From a checkpoint of a small mixture-of-experts model trained on Wikipedia.
Size: width 192, vocabulary 5428, 93M parameters.
Experts: 192 experts in each of 15 layers, 48 SwiGLU neurons an expert, a softmax router.
Training: a variant of Muon for the experts, 7578 steps.
Below are experts of layer 3 (counted from 0) of a mixture-of-experts language model. Rows are named router (the router's row for the expert), gate (a neuron's input weights, with its number), up (a neuron's input weights, with its number), down (a neuron's output weights, with its number) and show model dimensions 0-191. Each number is 128 + 24 x the weight over its row's rms, rounded and kept within 0 to 255.
Before each expert's rows: "gets" lists some tokens that make up at least twice as much of what it gets as of all text; "comes before" lists some tokens at least twice as common just after its tokens as in all text. This comes from a sample of Wikipedia text that the model never trained on. Tokens count by the router's weight.

# expert 34
gets: " (", "(", "S", "M", "P", " (\""
comes before: "1", "2", "born", "S", "P", "I"
router [117  88 130 182 111 161  88 155 135 141 113 140 168  93  93 158 136 126 165  98 119 138 116 125 145 120 126 147 104  81 165 158 111 173 123 129 138 108 168 119  94 138 125 148 116 152 106 166 151 102 105 126 119  89 147 131 133 137 106 123 149 131 110 134 110 119 106  78 109  94 149 133 111 156  95 123 127 161 177 100 137  81 114  98 136 122 111 169 116  98 127 141 133 126 164 123 176 136 163  91 135 137 138 120 109 113 149  88 157 115 191 148 125 137 167 112 105 130 142  93 118 158 130 138 138 122 162 166 142 122 155 166  84 118 120 144 131 131 132 129 148 164 141 103 150  98 127 134  93 113 122 121 169  79 148 116 149 131 147 105 127 152 158 132 125 114 134 157 169 157 112 104 104 117 144 122  85  82 119 121 166 158 133 116 147  87 144 136 100 106 134 149]
gate0 [ 89 142 106  75 121 128 177 172 116 143 128  97  95 145 143 104 135  90 111 151 139 126 102 148 128 143 124 125  96  74 117 124 107 121 161 125 110 140 157 115 176  98 114 108 135 104 125 125 127  77 124 154 126 136 115 112 126 125 159 148  87 113 118 116 143 142 153 113  89 128 122 159  95 112 179 103 129 100 114  69 127  92 146 102 103 127 143 122  69 117 106 153 147 144 120 139 112 110 144 116 118 137 102  85  59 128 108 136 119 124  87 143 137 103 145 161 119 108 104 161 112 115 107 134 157 124 128 102 127 119 122 140 129  85 110 159 113 145 157 126 131  86 160 140 133 143 128 119 149 135 116 145 126 122 127 157 118 120  89  82 139 138 155 130  96 135 136 174 173 114 125 167 147 156 146 114  83 141 135 108 111 111  84  86 113 146 143 108  68 134 139  99]
up0 [119 122 125 127 104 127 134 167 104 117  91 101 122 152 139 102 131 112 109 130 167 122 128 161 115 151 114 103  96 119 145 139  88 115 144 128 106 159 112 132 198 134 138 168 121 118 108  76 143 143 117 148 157 148 107 132 122 115 150 100 111 118 106 137 122 135 105 145 129 130 146 125 115 124 111 137  93 103 110 131 167 141 125 101  73 120 138 146 119 133  89 138 173 158 155 118 108 109 115 123 131 130 102 107  97 138 158 119 158  82  77 198 132 123  96 166 136 123 120 150 128 122 122 122 147 136 189 113 133 123 136 159 127  92 101 150 166 128 172  88 120  95 181 154 125 108 158 130 130 188 139 148 127 155 163 132 184 103 114  80 150 154 121 137 116 138 140 125 117 103 120 106 179 140 150 116 134  75 130 105 119 172 144 103 103 133 106 112 127 121 128 147]
down0 [111 116 137 127  99 147 123 103 172 101 157  94 137 138  89  84 104 141 141 146 120 139 115 120 159 129 139  98 151 136 112 182 110 129  58 148 144 130  99 119  85 106 133 130 124 138 140 104 141 149  67 141 116 140 143 119 124 104 123 152  94 127 112 148 162  98 105 133 124 146 148 126 118 144 162 150 103 153 150 137 146  99 109 135 124 117 139 144 109 156 128 137 100 157 118 110 148 154 177 146 137 131 118  59 116 105 165 159 138 147 127 138 146 119 104 122  71 145 109 121 142 148 118 157 136  96 118 181 139  95 174 162 171 154 150 138 178 150 156 119 161 118 135 135 152 133 153  78 137 137 120 148 131 119 149  89 145 105 100  94 136 161 145 123 121 130 110 105 139 162 120 108 148 118 171  90 113 137 146  92 148 137 119 103 108 109 121 129  93 177 110  87]

# expert 20
gets: "s", "es", "ers", "ions", "ations", "ies"
comes before: ",", ".", " of", " and", " in", " were"
router [ 94 118 117 129 116 159 116 154 144 123 115 150 160  91 117 146 141 105 133 114 100 119  53 167 148 135 162 127 129 119 149 165 109 158 164 102 108 124 151 163  83 152 116 154  95 164 126 137 153  69 125 139 103 102 162 111 130 149 108 101 119 118 122 147 144 113 122 139 127 133 136 121 149 139 111 136 130 165 137 116 114 142  69 121 185 129 113 155 129  95  95 160 103  94 144 138 125 147 110 125 128 163  89 117  93 134 142 114 175 136 145 125  89 128 127 119 108 103 142 108 158 162 143 127 139 124 160 121 166 142 127 121 127 111 131 110 102 156  90 152 147 146 134 181 146  84 130 176 115 158 162  94 123 124 145 119 131 135 148 123 116  68 138 122  64 106  95 144 158 118 174 101  93 120 128 131 117 109 108 171 159 146 129 103 141 126 120 139  89 129 122 132]
gate0 [109 145 145 114 128 144 115 147 142 136 140 149 139 122 134 134 144 156 122 123 108 136 124  79 189 162 150  78 143 100  98  97 143 108 132 125 124 119 138 156 131 146 139 173  87 156 140 102 137 128 128 130 108 147 157 114 152  98 160 169 133 148 158 162 115 111 160 132 128 116 127 135 194 127 185 137 130 108 111 105 126 151 133  82  90 153 129 125 156 109 168 126 107  52 138 124  71 115 143 139 130 130 121 135  65 118 110 109 134 129 122 120 109 151 101 158  81 100 128 128 155 117 127 116 113 152 115 101 137 176 135 124 145 121 163  89 142 116  97  82 147 130 132 132 150 123  96 156 125 147 173 113 113 155 109 118 122 125 135 119 126 140 122 146 147 180 129 141  85 140 154 113 118 120 105 118 162 164 121 129 114  98  91 141 144 110 175 140 186 122  96 119]
up0 [132 149 157 119 164 141 101 127 123 184 110 125 157  73 124 124 165 118 131 130 133 102 127 106 171 102 153  90 134 126  83  95 154 134 147 108 123 128 137 170 161  98 126 151 115 197 130 103 130 130 114 131 152 140 163 149 163 104 138 155 145 141 141 118 109 132 133 156 173 128 129 121 200 109 167  94 129  86  95 128 111 125 107 100  75 151 120 164 157 121 146 134 116 103 139 134 100 166 120 159 124 115 136 107  93 116  61 129 155 134 116 120 121 142 115 147 120  95 119 145 116 165  83 126 103 136 122 120 150 156 109 149 136 120 153 131 140 111 142  95 133  89 118 144 111 122  80 134 130  92 153 111 112 153 116 131 105  85 166 149 138 118 144 155 159 142 141 172  98 155 105 111 141 132  86 134 157 133 143 146 141 110  94 141 151 109 163 140 141 128 150 114]
down0 [144 125 109 123 120  87 103 159 165 157 126 123 106 136 135 142 121 127 106 115 124  99 149 115 122 123 109 127 100 131  86  91  92 103 179 119  85 104 124 128 104 127  87  96 139 101 116 125  97 132 100 163 127 109 135 108 162  83 154 173 134 128 127 177 111 155 160 112  99 136 160  87 112 117 152 147 122 117 181 129 167 129 112 121 142 134 136  89 106 107 128 135 123 153 170  95 125 118 112 101 118 104  93 146  94  96 140 137 154 128 121 135 131 162 117  84 125 139 125 140 141 114 133  93 141 130 164 124 145 130  59 126 121  99 135 138 139  90 145 133 133 102 110 100 119 125 134  86 111 171  71  95 109 152 101 183 128 154 133 142 116 120 157 132 145 118 141 116 133 125 105  96 120 144 135 136 127 123 157 173  96 177 114 130 111 167 121 194 138 113  90 124]

# expert 140
gets: ".", ",", " (", "°", "–", "′"
comes before: "5", "0", "3", "1", "2", "4"
router [131 108 121 161 130 144  80 163 176 100 138 141 135 125 129 135 125 105 187 123 110 151 123 143 132 137 139 116  87  84 144 146 130 138 174  98 136 131 131 146  92 139 105 150 134 132 139 138 169 119  92 108 118 132 126 120 129 152 119 107 125 121 107 143 140 145 126 112 118 123 152 179 139 167 126 151 136 151 151 104 152 139 110  99 159  99 113 148  72 105 108 129 133 115 174 114 136 151 121 124 157 176  87 121 108 137 125 107 127 137 203 126 126 115 159 159 115 147 165 106 160 140 128 133 146 114 157 126 119 132 124 148 104 134 121 147 144 147  85 131 138 148 136 119 160  90 185 151 146 112 148 132 143 101 151 152 156 162 173 130 102 103 131 109 106 125  97 149 145 154 124 117 120 104 105 140 110  95 122 217 132 129 154  85 126  71 152 175 133 128 125 144]
gate0 [111 108 139 126 149 149 110 155 142 165 148  78 108 139 128 170 151 116 139 134 106 128 178 169 111 124 107 151 147 127 125 141 149  88  86  90 106 123 118 139 112 144 130 123 132 107 138 113 101 172  98  96 167 132 146  67 145  91 130 133 106 112 124 123 101 113 130 131 129 123 133 111 137 150  99 104 146 140 100 151  98 126 138  89 135 132 117 139  90 180 144 131  91 131 129  84 145 173 128  53 166 118 157 149 133 135 133 138 117 124  99 121 169 157 118 120 109 143  84 147 137 109 172 122 161 118 117 122 138 175 133 116 106  70 149 130 121 113 132 102 150 103 101 119  95 125 113 189 114  99 124 101 140 108 154 134 142 161 114 153 149 126 111 130 148  83 153 152 129 120 133  69 127 120 173 125 161 147 103 119 114 104 166 113 157 121 138  95 113 132 145 133]
up0 [123 124 115 152 113 103 153 117 129  83 119 178 129 118 108  76 108 132 116 138 173 135 123 111 144 174 106 122 111 179 108 111 144 153 132 133 127 132 136 146 160  79  94 132 108 161 127 126 165  84 122 162 103 110 103 147 110 138 137 158 133 190 123 144 141  91 139 147 147 128 117 116 133 111 149 105 126 111 126 110 107 147 137 173 120 160 165 121 172 111 108 128 144 148 142 151 114 105 111 168 102 181  65  96 135 151 126 147 136 106 126 133 101  76 151 129 136 120 151 154 115 138 101 107 118 178 137 147 138 103 112 138  92 192 132 106 125 160 132 154 136 182 122 130 134 162 121  58 133 147 140 134 144 124 108 123 131 125 116 102 108 136 124 127 142 162 129  82 121 125 128 158 131 176 111 109 121 133 176 129 141 122  91 162 112 136 120 128 155 114  96 126]
down0 [163 112 135 150 142 132  87 131 156  82 108 145 151 149 129 118 115 112  94 112 112 140 128 126 178 141 128 175  98 143 129 130 155 110 136 133 142 115 114 131 132 146  98 144 112 100 116 176 140  92 135 119 118 153 164 163 169 154 156 144 139 148 165 152 145  87 124 141 140 143 178 174 159  61 156 147 160 133 113 134 122 125 108 131 160 130 121 152 114 123  97 163 118 108 179 153 132  93 133 166 121 136  98 130 156 163 140 124 123 149 138 125 139 133 164  99  90 127 130 138 129 104 113 108 128 124 139 141 150 130 105 168 105 119 144 122 136 126 128 117 152 137 114  89 124  99 151 111 122 163 144 144 171 122 164 149  96 154 166 179 102 100  76  84 118 137 114 107 109 126 123 162 149 123 149 132 157 129 147 125 177 191 101 170 124 142 122 146 171 107 127 146]

# expert 86
gets: " ", " (", ":", "#", "C", "S"
comes before: "2", "1", "aged", "age", ":", "9"
router [139 137 107 148 112 120  78 190 173 102 150 116 140 138  97 115 141 102 129 107 113 107 150 166 143 159 148 132  93  86 106 129 124 143 144 120 130 118 127 153 107 201 124 155 116 132  97 172 173 119  97 100 126 116 139 124 142 124 116 115 121 126 127 127 134 107 129 122 123 102 131 153 131 112 140 134 134 105 131 142 128 117 133 116 164  89 109 179 112 118  96 117 147 120 186  93 138 205 161 113 137 135 113 130 100  94 145 105 157 111 186 138 104 110 116 169 124 117 162 116 145 149 138 139 138 133 136 151 160 115 158 147 140 118 123 119 126 165  84 123 164 130  94 134 163 111 183 125  65 130 141  94 171 112 151  96 172 128 153  98 120 123 123 172 139 106 118 152 126 153 100 134 115 106 121 114 117 120  81 148 140 132 131 108 108 101 121 145 104 133 111 146]
gate0 [157 109 130 103 130 117 158 129 103  89 139 121 139 150  86 147 129 122 129 148 163 113  96 151 129  70 105 121 129 136 155  57 144 131 104 138  97 151 117 119 122  93 114 164 124 125 103 132 109 147 138 132 117 142 113 125 124 158 139 156 126 112 154 127 156 156 122 154 192 131 128 122 146 119 108 120 146 164 142 114 157 102 107 118 121 132  90 153 106 151 131 135 117 127 164 113 166 208 141 157  81 110  89 160 115 124  96  68 158 114 140 111 122 124 121 135  84 130 147 131 189 122 119 159 115 119  97 159 152 107 136 183 137 116 137 118 157 108 105 133 126 111 118 107 146 153 124 129  81 132 127 133  88 114  98 141  88 135 164 172 143 137 110 180 153 138 128 154 109 158 122 115 129 156 101 129 146 134  87 132 129 164  99  96 106 116 119 145 112 107 143 139]
up0 [109 115 116  93 156  89  65 133 106 125 156  95 163 130  80 154 162 131 158 188 143 146 134 102 154 142 117 106 123 109 123  61 148 127 135 166  79 106 103 126 138  76 111 124 131 138 140 125 131 139 164 136 124 150 138 115 128 164  98 157 138  99 145 128 143 125 135 146 145  95  82 109 167 130 145 141 114 171 128 137 174 118 117 127 131  99 184 141 152 134 143 116  95 123 149 159 138 141 167 153 140 119  90 119 140 145 104 139 149 104  90 101 127 155 130 150 134 153 199 141 150 136 134 155  97 113 113 153 103 104  94 152 114 129 120  95 132 128 105 102  88 129 161 121 165 107 129 126  99  99 147 136 102 144 118 142  89 144 137 147 158 143 108 125 157 143 135 142 120 163 122 111 158 130 113 103 153 165 116 128 119 155 140 111  85 110 128 129 105  92 117 133]
down0 [131 120 181 109 128  88 104 133 150 123 122 134 151 137 133 139 151 150 111 173 102 153 130 105 129 130  98 118 139 123  96 239 111 164 140 142 123 136 122 163 123  99 106 155 142 115 135 134 101 150 122 120  87 135 136 117 105 159 134 137 109 141 163 123 142  90 139 147 110 145  76 150  97  99 106 163  97 156 115 167 124 131 120 135 143 122  87 137 123 159  99 157 166  68 170 131 143 124 127 169 127 139 117 110 128 114 117 199 100 120 156  88 134 118 112 133  97 134 132 144  92 159 132 109 119 110 184 148 128 137 149 143 190 140 114 115  90 131 164 134 109 117 120 136 105 117 127 120 147 118 131 120 126 118 171 156 151 142 172 185 174 113 122 133 137 118 118 114 136 150 114 151 128 134 110 170 142 117 135 141 147 106 162 141 115 139 122 126 116 124 134 122]

# expert 71
gets: "N", "T", "O", "E", "L", "D"
comes before: " |", ")", "E", "O", "N", "T"
router [138 120  95 141  78 180 126 158 140 102 133 135 150 108 112 169  83 128 143 100 129 158 130 143 159 142 130 169 116 113 132 167 113 138 148  92 149 108 184 154 103 118  97 169  99 159 114 175 128  97  84 135 106 112 159  79 109 158 112 106 149 121  97 163 131 136  95 128 102  83 156 165 143 156 128 136 143 159 157 136 131 117 130 121 124 116 124 111 122 139  81 115 165 104 113 138 154 113 120  66 152 126  82 131 120 114 158 123 149  82 138 153 113 147 107 121 145 139 133  85 147 116 136 114 158  83 160 144 139 126 139 141  87 116 113 113 110 115 151 139 138 139 117 127 168 115 133 192  92 168 135 142 140 130 158 133 149 151 140 166 124 114 135 126 144  97 116 142 125 166 140 106 130 127 146  77 134 106  93 127 113 124 130 142 141 131 115 142 158 115  90 140]
gate0 [137 120  74 114 132 107 141 134  95 130 154 140  87 132 128 115 122 142 122 158 123 111  91 119 177 114 161 148 137 148 131 152 164 120 168  96 149 173 130 155 130 121 137 146 112  88 163 144 131 111 140 167 120 134 145 151 183 126 158 146 120 135 136 135 112 119 130 114  92 170 131 120 158 107 167 154 139 173 145 150 191 140 106  88 154 123 157 145 136 101 100 124 129  63 124 115 125 106 144 126  96 101 126 107 126 136  93 150 116  89 113 126 138 133  87  92 156 121 165 159 165 134 118 111 136  90 194 118 165 133 133 164 121 145 131 154  89 125  98 100 104 117 117 153 167 134 122 119 144  68 112 123 123 121 152 171 133 119 105 100 161 119 109 111 156 137 141 128 124 164 166 123 136 128 132 130  97 152 113 124 121 101 152 141 105 147 142 154 132 114 159 168]
up0 [159 132 101 124 104 126 123 141 124 128 176 162 127  89 153 141 149 131 139 125 114 113  94 133 152 110 158 130 142 127 122 110 155 123 171 124 171 179 100 128 126 127 144 145 104 117 146 157 132 128  76 159 121 130 123 135 179 127 129 132 136 142 127 131 124 144 167  83  97 160 131 140 137 143 170 158 130 151 155 139 168 153  93 112 158  98 109 141 137 147 117 121 148 124 131 122 155 115 133 133 127 117  83 125 140 138  83 170 125  76 140 136 146 108  84  82 148 121 163 120 174 133 124 118 145  73 166 132 157 102 136 159 153 149 127 131 126 134  99  89  98 128 130 122 166 137 125 193 161 111 119 132 112 125 170 142 128  99 121  73 138  89 104  84 137 106 134 152 139 137 129 109 117  98 141 137  63 121 112 136  63  87 136 124 134 113 123 160 141 137 115 141]
down0 [142 135 134  96 128 150 105 121 152 125 102 145 166  99 114 122 110 150  62 113  92 135 144 136 159 142 115 130 100 132 110 166 141 118 163 152 161 115  85  99 144 151 131 124  97 158 126 174 130  73 120 130 155 113 138 132 144 110 141 143 111 120 124 129 119 111 167  98 133 119 113 135 115 127 130 133 136 149  98 140 122 162  98 110 142 108 136 113 197 128 113 132 127 144  89 154 101  69  94 145 117 138  91 160 161 162 134 131  81 139 128 132 183 143 120 101 122 146  90 137 116 138 106 134 106 104 117 155 120 112 137 143 148 182 148 108 140 161 128 136 140 151  96 125 129 125 144 139 126 127 103 103  97 126  95 149 158 109 134 107  86  85  57 128 110  64 153 146 135 136 156 104 126 129 146 120 125 142 107 144 132  87 132 146 104 144 106 187 159  98 107 147]

# expert 72
gets: "\n", ");", "})", ")\""
comes before: "-", "|", "\n", "=", "Career", "Personal"
router [126  88 125 180 130 148  88 168 129  76 141 120 143 123 121 185  81 100 173  98 123 126  90 153 132 166 135 122 101 109 125 132 135 167 162 131  76 128 120 138 108 125  93 149 130 132 114 140 166  75 145  96  99  94 142 125 137 161 145  69 144 122 123 147 115 137 138 116 108 128 154 157 141 121 152 132 152 131 141 114 138  82 125 111 149 115 102 172 119 120 103 115 150  92 137 103 135 154 133  88 156 148 127  89 105 126 124 129 163  80 199 159 116 142 139 124 122 112 147 104 138 150 165  72 113 116 114 133 140 126 156 161  99 118 127 106 118 157 117 122 137 147 108 142 132 126 106 165  94 173 138 111 138 101 137 143 163 131 145  86 104 118 131 128 108 105  98 150 150 157 143 130 127  83 125 104 128 117 107 143 115 171 119 103 142 108 132 131 124 123  94 137]
gate0 [130 133 149 151 106 114 127  85 194 180 132 134 172 147 163  96 137 121 141 136 166  59  73 101 105 106 128 113 127 115 138 143 152 158 143 132 128 122 127 125 174 126 144 124 112 147  94 125 141 134 130 100 113 159 137 125 115 147 137  75 161 130 110  91 122 119 141 103  95 139 143 121 139 109 148 110 116 110 122 112 114 126 133 134 141 138  98  79  94 125 147 119 131 117 118 145 135  96 148 120 135 112 122 109  88 127 129 124 143 180 137  68 164 146 129 132 116 108  99 155 132  91 122 105  97 134 134 119 106  92 124  91 137 117 110 156 134 155 143 115  91  92 109 127 121 162 100 142 149 114 121 150 182 162 169 153 144 104 124 151 145 134 133 164 144 179 136 137 100 112 138  89 108 142 111  91 143 123 151 108 178  63 122 137 155 151 130 159  99 100 135 122]
up0 [119 126 107 114 145 149 137 152  42  73 135 130  72 117  86 151 130 119 128 110  87 176 170 159 136 132 140 135 118 143 133 110 103  90 112 128 131 123 131 112  86 127 131 133 143 114 162 127 135 140 122 153 133  98 116 129 129 122 118 187  89 124 144 164 127 140 119 151 156 118 120 130 120 145 111 127 152 157 126 134 148 132 119 132 116 106 166 177 160 137 109 140 112 149 143 120 125 165 120 127 117 138 135 137 155 119 125 129 109  79 122 186 102 115 113 121 126 132 149  85 112 162 126 140 148 112 124 145 134 163 138 165 109 137 148 111 116 115 111 141 166 164 143 131 142  75 184 115 121 115 124  99  65 103  93  96  95 151 133  98 124 122 129 103 102  91 117 133 162 132 123 166 144 113 144 172 123 139 102 159  88 180 139 125  91 108 133  95 155 161 112 133]
down0 [126 129  97 174 116 133 119  76 139 146 137 163 106 170 105  94 182  92 126 148 120 117 128 128 114 176 174 139 145 114 111 167 125 174 112 150 169  77 126 139 147 130 134 156  94 133 108 149 115 178 108 145 108 137  86 129 127 129 116 111 161  90 125 136 145 115 136 116 116 132 114 139 105 140 121 130 123  89 118 104 132 110 125 105 121 132 140 147  73 128 127 134 138 141 131 114 126 127 140 156 129  94 158 100 124 106 143 156 120 160 107  75 123 127 137 162 129 120 141 118 121 162 128 149 105 110 130 148 132 152 120 128 155  82 129 175 118  99 143 130 106  92 150 134 168 164 127 110 119 121 170 101 169 129  95 132 107 136 148 170 170 112 189 121 150 150 120 131 130 105 101 113  77 179 118 123 123 150 118 161 145  93 149 146 139 157 166 135  88 135  93  93]

# expert 168
gets: ")", "\"", "%", " II", "°", "%)"
comes before: " |", "\n", " (", "N", " of", " in"
router [111 116  76 136 104 121 125 127 174 119 139 154 175  75 111 136 147 131 136 108 111 174 119 134 148 142 156 145 100 103 144 184 125 141 152 145 146 112 138 161 113 117  94 154 100 148  86 140 157  83 120 131 119  87 193  99 125 159 143 108 119 115 107 136 127 132  93 116 121 108 143 134 165 140 167 116 159 155 122 121 167 124 140 107 130 119 112 142 145  93  66 170 174  93 115 102 134 137 117 103 132 169 111 117  86 121 116 130 163 128 157 154 127 120 139 139 123  83 132  68 171 153 138 132 136 135 133 155 128 158 169 155  86 138 133  96 144 141 141 115 156 136 132 114 144  97 102 152 118 154 162 105 171 127 138 150 158 134 111 117 132  72 131 110 104 116 113 156 125 142 131 116 119 100 102 115 113 117 118 143 156 154 163 129 117 116 120 118 141  96 109 153]
gate0 [106 130 135 119  90 120 168 112 119  98 148 115 153 115  84 160 169 138  70 149 114 152 118  99 181 140 103 129 136  74 125 101 166 106 153 107 129 137 112 116  99 123 155  96 109 131 123 136 139 127 138 134 116 110 125 126 121 138 135 135 133 134 115 127 120 184 139 119  62 143 107 135 195 109 146 144 148 159 138 123 137 138  74 100 147 127 125  85 137 124 156 144 140  97 119 151 107  95 143 126 128 138 141 135 121 104 130 149 130 129 132 129 128 160 107 107 131 112 148 159 194 109 119 179 131 106 143 154 116  93 105 113  97 122 127 131 159 119 174 166 116 120 125  99 161 121 126 142 162 109 113 138 102 102 127 150 130 131 109 135 125 156 135  87 156 160 114 122 162 125 193 149 142  79 135 122 118 105  99 121  78 140 122 192 134 116  97 132 112 112  91 110]
up0 [191 115 110 103  89  46 159 149 144 136 109 114 113 100 126 112 131 125 112 129  85 118 116 146  83 129 148  84 126 168 104 132 100 131 122 139 138 110 166 128 129 141 101 145 159 150 132 113 147 147 128 110 156 140 111 116 101 124 115 109 119 125  97 141 141 118 132 113 159 124 164 136  57 161 132 146 114  66 125 148  93 141 165 123 101 118 146  87 129 126 116  80 108 165  95 135 149 151  88 145 106 110 144  95 130 148 131 128 149 109 102  99 132 131 154 144 156 133 121 101 106 143 125 127 171 142 124  92 122 122 156 103  66 129 154 146 103 103 105 145 149 105 142 149 165 152 165 133  96 128 157 110 121 162 153 133  95 149 127 115 142 146  78 116 136  83  84 143 134 158  91 126 110 141 119  93 114 138 161 131 115 120  99 116 140 109 131 110 121 112 113 133]
down0 [103 114 113 171 102 137 149 141 132 125 102 169 162  86 126 155 132 135 133 134 138 114  85 119 146 113 153 160 152 136 121  89 119 123 141 113 142  92 119 123 108 160  84 209 141 119 161 112 134 177 144 110 100 118 165 163 132 134 111  92 160 137 112 138 163 114 149 119 124  95 127 131  99 127  94 113 164 152 173 121 155 114 150 115 100 142 100 145 115 103 124 114 141 130 153 139 155 130  94 121  94 140  92 119 142 116 149 129 104  92  89 134 137 134 130 118 137 152  72 123 135 113  90 128 134 137 149 102 104 119 124 128 147 106 145 100 144  68 164  93 148 145 104 181 133 163 157 116 145 155 113 109 121 131 146 158 113 132 145 160 102 157 153 113 171 129 103 155 131 122 116 144 133 158 105 109 118 101 110 116  74 137  66 154 113 124 148 139  89 153 113 133]

# expert 85
gets: "'", "h", "r", "é", "n", "’"
comes before: "s", "t", "n", "re", "r", "o"
router [152 104 131 141 106 125 115 150 128  85 109 148 118 121 140 137 131  89 152  98 127 168 135 119 123 168 147 145 101 117 132 135 104 144 147 120 128  96 136 129  98 184  97 127 121 145 144 160 168 129  84 105 139 143 144 131 162 179 125 124 122 119 124 126 161 118 106 136 123 114 154 164 168 159 168 144 138  90 152 113 155 103  95 120 117 118  95 149 108 128 142 162 173 115 173 105 115 128 143 107 172 167 127  93 110 133 147  93 134 119 135 117 113 180 127 129 117 114 196 117 178 155 156 126 112  97 146 118 151 137 124 137 106 123 104 136 129 135 125 116 147 148 171 125 192 122 175 186 119 152 135 146 141 120 141  97 150 135 132 117  92 110 135 173 142  99  94 140 112 142 156  72 121 123  79 112 132  94 106 111 138 116 140 106 124 132 146 163 130 102  96 141]
gate1 [116 150 125 113  92 114 135 155 131 105 118  93 111 116 123 127 104 141 164  50  99 121  97 148  81 122 142 146 122 119 175 148 122  84 133  90  99 100 117 120 101 161  89 118 138 126 121 113 145 119 123 140 158 167 119 155 141 117 159 130 150 130 155 141 141 155 106 143 177  97 148 104 154 114 180 130 149 117 148 123 173 136 117 114 150  80 168 159 119 108 139 134 181 135 130 150 137 134 159 160 135 128  80 142 102 132 115 157 140 154 114 130 154 111 117  95  84 114 133 180 128  90 190 128 125 115 127 138  94 144 136 107 121 110 132 148  55 133 117 118 148 145 146 151 126 160 125 115 115 155 140 120 122 129 113 125 120 136 114  61 104 136 128 154 108 107 133 142  95 143 147 118  61 103 153 151 145 129 120 128 160 125 136 139 115 138 152 151 122 137 123 101]
up1 [116  87 117 132 132 162 145 146 146 115 142 185 125 126 139  99 163 123 119 210 144 124 124 134 159 149  99 140 111 122  91 129 113 142 157 160 104 170 152 156 158 114 124 148 130 136  99 166 142 109 151 106 115 113 131  98 150 144 111  93 169  97 102 119 135 115 130 121 103  95 113 182 112 118  80 159 163 141 120 131 134 135 142 131 123 115 158  71 114 131 129 103  87 138 136 122  93  99  96 110 118 151 115 107 129  99 105 102 136 150 145 137 126 141 149 200 151 141 126 109 104 131  54 121 169 141 113  98 151 146 130 154 105 151 174 119 181 197 134 140 121 153 114 129 139 117 144 132 136 141 132 125 114 126 172  87 132 144 142  98 120 110 130 135 135 124 115 113 153 125 117 130 137 137 123 102  90 107 159 151 122 123 107  75 143 107 130 123 156 120 128 130]
down1 [130  93 126  78 115 149 107 132 124 131 119 151 150 158 115 148 167  94 110 161  95 152 102 167 123 114 121 144 122 127 146 113 147 107  91  95 133 106  99 126 142 167 126 140 124 191 136 145 103 130 150 116 132 102 128 126 127 121 137 117 118 126  91 113 154 147 120 135 149 157 158 112 137 104  88 134  95 122 101 151 147 144  92 106 176 158 105 126 144 156 158 180 114 102 117  82 105 136 110 106 158 147 146 107 142 128 135 162 110  90 118 130 122 118 207 134 101 126  93 138 134 140  68 132 134 125 121 131 126 128 147 134 179 147 109 147 102 158 125 152 133 150  98 127 125 135  99  94  81 173 166 125 147 151 169 120 110 126 124  74 120 121 149 149  74 117 146 128  98 136 116  85 108 116 106  99 101 153 106 136 132 124 137 116 108 112 175 158 125 128  85 138]